config.yaml
n_layer: 13
d_model: 160
d_shared_expert: 0
moe_layers: [1, 3, 5, 7, 9, 11]
normalize_top_k: true
balance_bias: true
router_bias: true
vocab_size: 8192
norm: "rmsnorm"
optimizer: "adamw"
beta1: 0.9
batch_tokens: 65536
seq_len: 512
steps: 3676
Below are experts of layer 3 (counted from 0) of a mixture-of-experts language model. Rows are named router (the router's row for the expert), gate (a neuron's input weights, with its number), up (a neuron's input weights, with its number), down (a neuron's output weights, with its number) and show model dimensions 0-159. Each number is 500 + 50 x the weight over its row's rms, rounded and kept within 0 to 999. Numbers have three digits each.
After each expert's rows: "comes after" lists some tokens at least twice as common just before its tokens as in all text; "comes before" lists some tokens at least twice as common just after its tokens as in all text. This comes from a sample of Wikipedia text that the model never trained on. Tokens count by the router's weight.

# expert 41
router:444412445508500542411483489553533477466554390426533583487571494395626489532613473430398529430544474539458488547461513534589488507504456528561531507588556502423499547351516518491452515505434517560497525463449534470479474536488458591441502465458491456514511390464501567538488502480547486531538487475489398547475491479506566517435539549571532520440587499494525528454511609574494466602390453533518551517501484542446461517573533516455493542537552470415509449529486505547589467529483517
gate5:487428395573548452453531472486497534413487518431527443534507586476493467509558450453447470474524590500488463450529550490556424518532521592549410592514464549409460513555438404532532477435558573461453470450495588543436455485493513462491594441479413488505522506487428542587560418486520478532495490501489440576500472461548477547482564577527499543564539476433494514532526448428499545462590496601600503577494564466507526434528431558523464449500470586605505570495515560521449490406471560
up5:539530502511592583428549450495546528553564507550473487447533517407490395507491554458517500477577536634484441514560420505510525498392503485539476474520463493561509498473489583482468612499529508453453516538570487514470601443447508473520493456495394495563508523435410482524503462519539565507597405609430425526444488573595534455503450396488595505456449484522537538509478473541487454477513617469415504482542545484566560473506473565563509498479537484510494513528655530557504517543456507
down5:607559404567434586534472532493541467498435514516441487534544510437617463496545493521503510535545465519402529525534580418656501454510552499509526543517552465508435488398413528479566496448505514438500471536522353552510596502509420463484425510561480454476488428431545544511534529512487499546473542493538506523613478495553443461484568531483551470446510545479523436484502541532527525474422524462489409510525590578499499391541523450501496576524527520490611406543510474490524551579502425
comes after: " 0", "  ", "%", "0", " |", ")"
comes before: "\n", "  ", " 0", " 1", " 2", " 3"

# expert 59
router:599527571485490534500403484518519425452476528478466449548529536527442405384459604484515452384457384483512439456469519464557503500548559634481440509521593504612478517488434438482497538573492500509437478502521493533508520523516515414413536429531440505506511443605476514504519525488448467476503500496520594523583504554551508497430526498569565536507441414517444504440440511521447482505481496511549456468469483491481563373441476514428462457480520382470499421495436618510517495533417495
gate1:480422429498526557467478515531401497448532493481514502547600419491497589525431579482451545545500450432428513441528519497599445478474515484487551522593581557462542461514511551434545425532544427463511458560454500496536565495497480498502522448378548447455417530481621477547537536444537445547458397618536508504471548515498528404455579510504401527559590553472491539547497404525543485527598512482497515470483557484459506563437583419520473521538580539546583446531528544481488524455448462
up1:521578577540487423445549559531543501477580435504417547468502415484518451456408462422503567477594535427447554452460500508468578507565546444522576497474613562549443580481510525568546421507479530551441489518572551498558408495493489444522554574524549525421562467486557417487507457597549424475506375462434530592513513543571484522520463461521467527559457503517564510516506431570498497549531352514486541560546414470518570540541529460524504451412505515551507456507517475539525475534487502
down1:494501436506435490629501424503461477513559466489486479567456478547414587477523546428491548414390534509471410415518568503496470578531490549389490456480513505449515464530533542493503445417445485455487461520438548504454475367518508456418488487467472518545459539420483438453544484449493581524532444530478500534521539586434491522435518466501505582496557486420491558562505636568535446425511526539511460569499529525580423604406480488517401493541495514484495487547453526524460589472506394
comes after: " the", " a", " was", " to", " and", " were"
comes before: " to", "ed", "ing", "s", " of", " in"

# expert 63
router:514477509510540583491505470424456476535478576575506484422466490532562530556393491565442473509469546508529549554552477553454589478512545527421490539445480461461544480564486523605483547567518566526520497499457633422463582404461500518505579481533568451524589463574504461504608493495461507482462465487418519541444550596448534587490445557489434477436419482505502457407531592464554386507538473507483494509504547466516571416496485425495558503565503462533597571533428418535520460525465550
gate0:541466495484521564510467580425583546484466419469424482404504514422540470585528568506467492533518488503536521483401479469462520499478477483478547436479625464528497482501394435450520469498411514614392572521531504551514521560568430543552555453517477507443508499518506500496549472579391548420617480493499583493429447526465476481509447575451508511496532405533522503451533529560476640486512505545447503470488460535466492396475486440587450493458578442494503522492504576537577508373472473
up0:437435502476491587542569495446660423443569518470472478443504527547516501432435564526498530562467452563610573556536476485549456438516562576510523601405538554477508524514453490470489491449478575545538483452531473411460449604442503513521469404537469466569520539550459545444534510514520494539503526449532440398511445535440430475450503537458483486563451511511456471581563431486416569478470465579490524459424470449487598563475548467443458483477416488585380536497520525529497480524498460
down0:427510485502449508496563519558529462500504507576511436583447479487399479510487448530460528583527552546555566537422459420505539486523500481515445534516511485485554496439408517493496504491482480438491468368546415588427497483465515528385426604629504509547536582487481552575474518479479445595462447497363546507476541538557533523465491433547478422507533518479498560476421419539515480570530461441634538463492472504484513404556548443574481509529482563438491543496588537535473488492541412
comes after: " |", ")", "|", "^", " information", ";"
comes before: "|", "-", "{", "2", "(", "19"

# expert 19
router:441421531561415493541533539575535498583575508506434495559518567479424483580426591573509547508525474500484496567552483504490438483580541490497539570534492424441515541509485459490493510544536544606566573482437594460527583538480546481509497422392469561451500495566491464491437568501511507536479491521447439523567549414449435405557576478529486523500497565500584541579467526464536577542585517437505470534467476592541548531586540483486445487539426544495566420465507496507446609412509421
gate0:541551484555555569468550458522518543408437512563532572408527515434415523474526452496518428422466534516500537416551506460484460464434486488504470572513565514519566487412534521434436447519450470507459455521361455540519444542516466414452467481467404491469445524438586457477543585562463519502498498518499563445500529398562479536552422476500461455539632536527529401568507476596487448581497499549498623477491466462467523438447458541398461513451528523465495470401595499550475472504491501
up0:584460345476400418520462542502449456546396442491521541507556511528486470504539572556521571470565521403450451561416493508503460527528583378503507472513544456502414445581511507497398575530512473518439454539427507534477459586454459553486476465493544535559491556532627537477466443479471476509514488472365404431521509544603516521449540502520521469508533481531463527543489432557471595537499472413588415545418530566503472455474475491541517518510511510443520477472565529516448466515483534
down0:517394530440551491507505503514470496532489526473465521520413489513612504443518464516478449469548439519577531483472467530511562535565493525479543516530475542567495514502510363538431419506514505532557490376456621481475534468498441485566546568485460491472578470522537583466542428542520497413586605483479419431432468472479460493429538509561512535449434443523488463540434477485506591434525452507498428399458446508655455571507497436566466405475579514551565488485462556507473571435529537
comes after: " in", " (", "19", ",", " 18", "|"
comes before: ")", "–", ",", " |", ".", ":"

# expert 43
router:503552545530502508488565480546441573567451555502587576429452421407479511560361595534528521495538517480414432493486531517452479468498553609461575457495417551483421483460527514548494501419545458440418483473427455454525596501495451472435503472497501538437491474519492439424485538543542503600489529476562550574522538553511518422606425458475501567484499591541582506493568440506549499498555502478499468493522441579474536533443432569592553508539450472568513491487450497504567367505495519
gate0:442442551601523466484439551493504476546477550438405472445495465493470518481536543461517523490433452521492508466555481517508481505571519475544616498602513513575558479477498546574504560482471419441489571417475465568480531566569420586401610478451521456618533564529545521456513489475422574518499488522523489446486535548549525604535489499469467415509426489446544511465570449441456553484531519562523471497459536441569510441549437488367545583522491517487463487430441429513516509642422483
up0:484558554599481451590545452569466556511442471487602492459530392528454488535533508515516547563518479530439499441533494433540460446522444440545525408600572521484449515516491469508493450536428487518681519491562541526398465496482513548460483460484606586505498460507410536470552508454464507504584561592517472488421531468572488457509505535520509504481475451500476482472487469522464569536476521550599547515508528428414547424604484585426502636544501565458487428530542562487496552478515504
down0:610605561543444468474383479500475554506646503442493522487480593472532467497550418508548536538510502546580457491550423570506548567468479528541605572517453455557523471513432543474535516551468516447459478478526428522448476535480581490446548555537485571526552446489356544477480530514464483508578445502521493479412454558529451439415480576525465499464448494478534506546448625464560471530534513499489477479532504523631543517529543416460465514507495520589548515552502457546459493377484566
comes after: " |", "–", "|", ";", " on", ":"
comes before: " |", ",", "–", ".", ";", ":"

# expert 30
router:545600570550446418535462514557591543497446576483405518491606525560439441419381569516581536518519435551460491501523566460484494457528516504443490491582564521476437496460590518486541487568497447433398534567417498542484515452530538499451551463493486501422544429550485522531407470520555518567467522448479466562496550522533509500431510540503448488458446565475486545539494521476576443414519555555583446492476534560448432448513472530477471496516538500394539351537546486556494495613536491
gate5:484468575520547485557474366535532493465521421473528481484459593473548446474560541498515564602542459579485523445588425480523479526545481495471431489406477559505503388484624504489484548510490584461559430549416488591472471522434515459470556460420521461582465470496465450419477527471593395450636523511518527478463498459504460466553488505429467484418515435448513513494492563500437504525501504453436463486525498447507468531481574476443546440590527503562573482392448493523554507395542461
up5:540545478520593510531423441537589514548537496434403436494466468579481490451528500557559569478573452513431511432559459457485439601523395493577520558402496519474504467410491492460456519484409536497536538528505523441496402521539502510450526543492503532528464464414480604527458458517523443509634470550448536489490528488501534470426602458574389510450432509545601450508527509513464514478512421447535479585579472488430573488513466460549474510530546465518483392424553548514426491459422511
down5:538436522454559494528527476526583504419492587467484552432452576506526510448511523588469588539533458638527510513508541438518570462471423483520408441490447578469481436489493512457435481572540453521525395466536603469422483385514545509478429560459555534461534458535458461500490452425520550482494507456628510514488532359452533534493461519509530491431426539389540580485474453441487470540491479480587490459538449567507553494459469391498500456482547539485445464499587601481455516488471532
comes after: " the", " The", " a", "ing", " this", " new"
comes before: "s", " of", ".", ",", " in", " was"

# expert 23
router:533506435545531492550496509512527578407570529524513454425602456532541580491392506535461524425486460539545490511482540622566557476491532521446432540516480537415488450449461460550549477562574436518533430581534471550473502592579499516463474459580425526489462422538457485538463547464457545541421519489451423518421470492432548491398497523604480515453444512474520556546526595447611447527547510550401439490518429498447445531561480445503543484406493459487446455479584475553452546505555471
gate5:560460455421486438513483494544424484560468480369457496472504494484581428577534511552414492440484441528585516472525439492458554485583410494500438497507429579533394487481508480461553454472507541443432484539494459549526583588427524526493555462439525485490469456550580429506490429520457560526518547508564586430508493477514487507480413509501511506438508632470468456487556475590440483453519453485506456446527483538435393615473415419417436543478560469514421499535585424456462510530496490
up5:534524517514537561513491489487509405385508601522457535556500461491509543447453467549504496491604530407466521568445536424477547488500553535470610529524482492438459513573477498492461478487480505561634506535517517430553513391436460479520379505509557524618493411456452597587509560451387460517469536440531481547563485556476530461492552484503503526489485394452500523435506548417569494525541520524569507498531559500486621483533491538559564501460530491437589443465431509598556528434502479
down5:391538506522521513421438462523507489484462477516472507535460512465546502442463545440533422372535516450527526510453570542520465494518491548508488429436535496570518533461422489482560545415600554522496426519485554457466551521624442479491503529469485512581430400556604476504517522504467508498414469532449519461586577572478540450564459523499534544575578423556487522498481526474481522487480629450515494577475583446507543520540507561498565503562468512543534534527433491371625447436489612
comes after: " |", " the", "|", " a", " The", ";"
comes before: " |", " of", "|", "s", " in", " for"

# expert 8
router:524521560538467425561523465419499473476518537513468447507433476479580537510523474407437466439497463503537543443610482474545555515493476426577514509448506520459401488545520560546453557517508405577430486499465365404442584395415610482556505495398481493562529403402497431467488535527463565517472497511472573464480430616554493475450456471451456521521554490468482515459602488472452493556548531582461466496496531483526509477424568463544512470429476588555547456505422450511477538512525471
gate1:380419489448447527479556506589510409533459505509484457515508564503411490553414475552410537461570441517538515489481475529482496464485563545457540555567505447494527468481527519516481388470447437500603476448544483467451610424450502508412492399495435472571566547552544453562638475477554554472561532530514483511549588495527454526574454438506463492536480495563500472572465505541541509454446454478494538599616531554570490469459484492417430517484482433462444484533541533585516462416563456
up1:561406590487507574557541532499574464536628406442497415462540451431584417497529539583577444512548528490538549441501518522493489534445501485542557464469489649481476436432462435568557464456477444404604491488407485493475545418474528427441541578512559526508565406556504509558526480519532500474533525467505503533540500503512503577498545524585511544435542448493535498527491490556561476477477437500404561461482483426527524490455535431427419533477554441457571532490477478588535488488583498
down1:557460515467453423539641514514548504443522507479455551567580576484475472529509522519512504505541539559507431525588569503566563522430567533517482493435460476532480405522510502441529619525553556494419502534556554484486481505533485449483511500477537520435504457436505471573500669514510541466491529483459581471581488538464520445476591531559446440430446496432478492557518576535533468565468418490563457533432475390539512585459534509486420477519581519407566436561456525436430427481582517
comes after: "-", "|", "S", " 1", " 2", " 0"
comes before: "-", "|", "0", "1", "2", "19"

# expert 10
router:418441437441557434490495480498549644605511492462476572589476403508521557508501510508479570550519563511527517554431400470420506462514517509463526491574603402468477521474457551481418511398525507435467476589590412497531567430524459544579521481522521457525578434539512476555553565511475441572465509473434551530513486516557469497487597546559498487422416445465565528474499611498532560527537443473484481513456438474441477436443410560523515479479418456495538520491505550543500534511424475
gate4:497508441511469508398451531542587512490540469403426529466499521514550502602513470593463421424530517515380503491473573555525521474414461566519532386515436543487529475489477510570494423421464480545475483536347477453410491524515467508546464545538554498581517528472539517393577559454513482509507590460506360473506518541590523473558476507492518481506466547535490538514499483604463453558456474418627542550468529491507529491532553607435491541429532499576591484480461502505479470529511527
up4:524528568539439594516469461635440516456552510467461529538550475544467558498477499531504544460506398545503528467446507529501388556592458490548484578487458555518435488468416424471505559451502487466482384422584476527436495415582545441528505569536469485468550528625484523479517435404499499518475575481531552515476514487510432512599534466599389479571558540529495522409573492446366545508493435495488464447543421515465415487528535501552442482488502460452519482468569468492452497532503442
down4:499548503540408483391502484451529464397488500504472505438543476509489447458447495602499499476553403572421574493509516545524544572530518543523490548521431456451506561457470485528618536414443509589519441533440499462435434427496480420542463550498502493543503474430531577507455434503508456548438480549552524428563502555554526475503571552399416422439506515531462456503502490481498568603399562489580524458500433537509465566536463554546587444432557484458564579550532569434457519546573529
comes after: "  ", "-", "'", "g", "ing", "ng"
comes before: "\n", "-", "  ", " Candidate", " Swing", "^"

# expert 54
router:475577485479453486483519467582436470533512533523536471415425536594573455459412436555476505551471463503421441514563487478482466476576485504552446539517486471526532516586452528514496515504520594506487480525424517598473560541514589490498461516557475519558405556501524486374521460405541627599534479508524578476519547457569572446521567544472474418582567510522486472503478485514538451544517499535588426476506498589482558565565423536554476462580510570512530599572557503604515455470468569
gate1:516523516476455558450617552503493426426548537534517465537580462517478509457447596521487468509496702512604619518457516486578486508429523498424486491520449465527504401500458531488478490553489565491567521546546469454516437410522372519560534454568579591411473489514553496484502595531520485557453449472449567528432484466438533454509490540517565527466490521550565486474475535470523556545485494453468502564475534384496506540561580477546526588487452440528512389468455528501489485432502483
up1:577476551451531596491514465538437511423491546530544471505498592519513534524480518557537487556508478535495465446458610425501464389526558514520528525447546476475448468539518392573499497433401518539478598534436508466587478468578541503600507483454523463505485485591529554480582475458499522471469511383547516452509433501531485479527514559489540520475443429625449544543551476571489458487561612464419635542477427550540449433505487461531559518498522456452597521508454483545526532387567491
down1:589466535512491484592470512454431492535530569498441409571513538552410519444529439556433539574469490547613495489590533515471554469441492478456557489583588470529495501568432407535521470458487534501537402509467484478522522475442467468572597420450486467513553463522582530436606564452362474446380486495548478488514511442476490516411430460493468524472530520506449531515508454427456537554508588477505522601528494533497583536454434557522565511474552559501512582507503557520502584480583510
comes after: ".", " |", "=", ")", "|", "\""
comes before: "|", "-", "=", "The", "In", "On"

# expert 45
router:583599490424555490442469482408492463593453468451570517502485587554580501529489469559540403531556634481518485474494521494442494496432483516492440484469464553533458444563459415494529461577434531498358528535436528450495604450470575582498388443506524576471588558514498469530508532484524531452491495532495555500432561529446521476540515520412471502410405514476536510474480541498444531458429450440547486465497532450505429455442576486413492512503500443564447472501459549486422566571560543
gate2:417448417506516497502407513496523394545486489479438499423450457523482365473523538526556473483607544516517538444451479467442424512437532473524501486451444476552513511513436455535566450567509415454578590396401551466481544624491536542566503469446455501527499509530519536509485473458546518470565458538501562472403505565440524430514405479468496483423487473554488506475519437489497524388512460506528476497494601440548474497450540477460547534512584573551441611527430575425416561470517526
up2:587472560551488530466421514479507424385465499612593510542460456515484433397472407514478536579473509509463487585482437518463507484567451492587483503487500531463476543538438487472511460516554525554536473510460456500489581590457554570479456505600499490531495560501518489471554493444515507484350518525472550380494451452584531472559530554509532480562528478536422400435445410429503490478516547439465443451533430470530589535520511529524460488534444496473578641536571429436528472484504548
down2:454464518505415412560565434555423515555551501516506538464493545491577442612441489452437460464447581370495474467531562541514498494514564521460478504506539505477544527492574511447468468533446509425415532442453486394528495402521427522518506394501483498508640405482330485476484532479424483526578433506459459418496519491547509484416558546518486515475545541510547474583464538453479414528487449551473556421494521444488448454518455504447531567420563450441464432519532480529462530497519513
comes after: "=", "\n\n", " =", "\n", " is", ")"
comes before: "=", "\n\n", "\n", "-", "The", "See"

# expert 5
router:454449385419540457453571522519389474495496527511517505529513481545534576509464429472537519591461486478438499416501469423518478532454509453557600502529462449527607536532524412407538513470534459537506506585506539504479544471529473553586499455417552458498559483502487503490409517491473540562416497503507474458585506635446474567413402554485407465485406571522496455494475502529470521598454537506505514495456507563512537422387477599545469456455560545574477517545529469547441601518535482
gate1:460451524551531566510581484533520531507424544431496562558471438445461458477560568449555455409511487498501568453516530456393455534545430412535520456572562530486510451444482610442434575500467480420476461486458597575528504515520453561543502568415555506451461539524581477519542388546497576456475464565560512491525480561523531457457505532445585485496507373576558526547505542529518552439518534572463486462470517469573480531556515499434461520468520500554521529355535502609520502424434455
up1:441481492461464554474540564506473453515442514349440421488524481444550488480467414548478446514468515622544433554529614626435566546506488559606519457454475520509550524520476557512480399423503475540509537466553546514515482541573501509565456518496421534550464448470440498488524472472538470485575430515483483531548525567471530469455483376574556459434501565516470461545563453518456459437470516517478479522476363493537409472499573468551537393513564507521540491554535392532520517449422520
down1:497486564567453504432516476415456548420447471486502536542481442519462428496510557567517539454419552512444503447374467422423525520432592401553514381539449459501474509504487483482583566506518525449469481534535605536469472536434547581445532466609460554495583469389519480568499462550480508471516536425480531444517445405480587456415432412457461543557453443525559537494433529504541505483441494497504479458452477480554524527403466497489457504550427445564477585527525441568518469446465524
comes after: "=", "ti", "gu", "si", "no", "di"
comes before: "\n\n", "\n", "=", " The", "y", " He"

# expert 17
router:374414502441557542469502478581498501528445518503515475514528478427445528582398568564551482524514555476539441495503439546543477453410535512557508436495424525507439443368479451491521421480532446564484550451428427463549519489513438508428476382520471531442517472403509419503533483556514407542483482438503538523515497437563543418495502493490558488474540446542482425531511488574465524506615529506500533538463553526413486439488483494364524473570414381539498466444560490469558417489511497
gate0:462556486451599564532426492515505563477458399487546573505515513589570456528582493510476441561466530460474470474372592496522606483536498507430421499482472535528599589521571528579483449450578499471537410548592544418489448449402492518556536479540530511426509533530563576552506418454522477520423532498373480480436480531474502508543476444399534485513536505570481576394458416432529480487459542468434444497548572492499445555496520472463525535456501535544460471510573510533459538511472525
up0:444545504482505469420488570488511568477536453624470459562465385497463506540436498417500577388495468503462482582428511441550520440501503523547545427521470509504532443452544558449432420471548394498471524570488582528610484581478432525519501523558461520537469508537469511582455482462504555430528537485485491510485552523529531526392469625463468551550497516495543549510577467559609480534447487551526439524443579438524634553529455529495540450507423504471504461474556510413504595552548504
down0:451528562482492472522507507497539495465499400557412563527450441576522491533472470376475504480528562521537462505438469473526496513526497572428538591577439631512534520522495503524533423475484524538474449371457598518570523585457477470514465604509455467584535472536504508477540452493502503385589496439399545522440529514443475527481561513469548564516503539524448580541575473473475555415555456577496611579532498456525414532515549529445527475487430495511495516544510498560405586587563532
comes after: " |", ";", " (", "|", ":", " 0"
comes before: " |", ".", "–", ";", " m", "0"

# expert 35
router:523465468473523569445523489516508608520457388549515467553468491438539517597469500421561528524540528503548545440577457454484494462508521458619544532396537504536505521409415517455482531469484463467473552474465457461576489431415603461419526451495439571524488557552504428571531580570546515526446503537491552616528480448579494556438466461483508523420528486554547432560428498534493442555608447566425522521585504520459458449488514507544562527465497486513576497514567481445542530394461417
gate7:502469505478533494494480508447508549501532527541516434442471523516595576474519552467408511535483440479539565535560509583463534530435454459525501584518527524467454568534403458474438561510512499541451394507488457389379516471440555518548464446551547482487444461486425510450545450470381450544543511474580581526427460560477516544423527435578467515515541500437526479476639524477411537471448583455477501524485439512524591560433638536430463444463529465600491489543473548458470523496429511
up7:459515461521490556526552500478486466619470490510494514418535555464425535532513595510531468526514474548444480507451561514523493445521572567471526516560564471450561540539514495516533504460466533391452628477472543608478424563525536537504566496518452466534496511498544493457479494559529508416619491494507468562551525523418425550535532560508439457480389544458583514557352507564543570523433445535432519535486464572541478436548448431532497537549542536402455511575618494565458580481441530
down7:536612421414474425550435483659535490433544487541475557548479460485474399529469458548537520499560482580486401453460525453474563490637429463592475459491519463565545485498487431596509499489586372457550465446573450559553548505507543499485431467377580488447529464517554526512462529512558545490534497461498502445481535570466507512458557517580495449482576521517476539407457476489521464443496471481494428548492539518431512565495459468449451478440485544532547500499472464396451528572504533
comes after: ".", "–", "-", " |", ",", " ("
comes before: " |", "%", ".", "0", "-", ")"

# expert 22
router:479492490520484401549475474584435429610444538495570428548631445418448444339499473547599470489534524464452510532582419530477457460434479503516567490528487482436580573566521467525531473555482487475529517534523538546547356531563618505398510524440470495486607520484489495550491485500519484483501498476498472481494567486497476537488552510513504502583523494500498509502487587452523447502446420496584435502491511540531590511426453428515491545573561496498423444483539451557472474565453607
gate6:526435453472404393537469444493485492410481435518542542547421530552527523495444505487458483427492534482561491509481402540551366490464537437540494535518610525425487471454484470520455517545549511492489430469441376496571498441535542497461462561501538483506477468556518470429461494504515506518520511435524544499551400525472461576539324488440476477415554555357413509446539536594468556584524505568484448557427538466516517493526473482474536585544541425501504532554494499416474503564499512
up6:626482517439579471507523528508495539519515470501447433508415455435534517488453559488559510527488511450432443547482508541466529378522484495477490465512457531505510426371482606549495461619577526377563516482592451563434498452498485544485439505537514468521502499480470526463409449481507458472500494542444556489598588533481502479568523578392478525452566588553476504532546561485515409538532445540442486503447482395505529617486504501414575513472485445548457549583550483556480491516563583
down6:558511380467449456437551587533531501474528473540533443566426504519488422422536511597559533434505574544523562489533463520504426529438521594466497495479509443594594404467456474483507480482571510494499567521477530563567590512515564441443456532489493541599449466543516472456468522440476503517614471461467509527479451533472458401522507522448490453417397385507468522459523534537501465541426614533563414482501535551517533493525529459554499534407498550499524499442563417434434504540565579
comes after: ",", "s", " to", " such", " and", " which"
comes before: " the", " a", " been", " to", " that", " as"

# expert 12
router:473424516464486464512606492597443464463483532481475545478427492559419525459574474449517629470456527519462547588540455433491403529489486474566484428527476483456435530522535564467510454580499546570470489453479416585579445443505463400553545423517468405585514488474517486448457539513567484448546488552470490518575485532514525484530582447507521513585434357491513507526485483479430456384496486502582484495519424535578479456534481547549617559503445539486507413503418467468483518441477542
gate0:415513475431439502462508446429550516429600460416454490522530531600546460498503451386509541526472468537526428467479514491520475417505489453526465464480439477445462472448549536555432500514535531543535476549484617476548468431487477535579406536502500518496555473590557504467494440525478474648457554542576573470445453562396541585548525432449515472463479537509562493500408439540441499558466493455447417469429558532387431504374566530554547472547507481432511529477456479484490513529455467
up0:534526484571551606504420498578473509549571583555441509499595441585540433430515481490547445473458469496583466591506517447470505530537473616472563462593485545507506518544386484460531520387524461501531554488579415450433461555493551569590549476547493522425445545461448499528480535427401551473516505470474555452416527532501591500474539438560558517600446482450556470442495490512497502525455504507490521502522502477454521471535530460496522634439480355430495477531469500466508520558552496
down0:456583582474496467535504504558487487546592485493534563461450543449541560567485504520530559508531422455549478522461399502567530477405572517478426523422488369449541538628444531489508529461450448550424523572481514495566536461536510522474386512501537547528549533606505366518478399440504490558425538469544499439454499524468487528523447435478482509615480504543572582457479482423548549589515464501508536565487519553428483507544479545546564585499510471534549570439440547455533525560532523
comes after: " the", " of", "s", " and", "y", "ly"
comes before: " the", " a", " to", " States", " York", " that"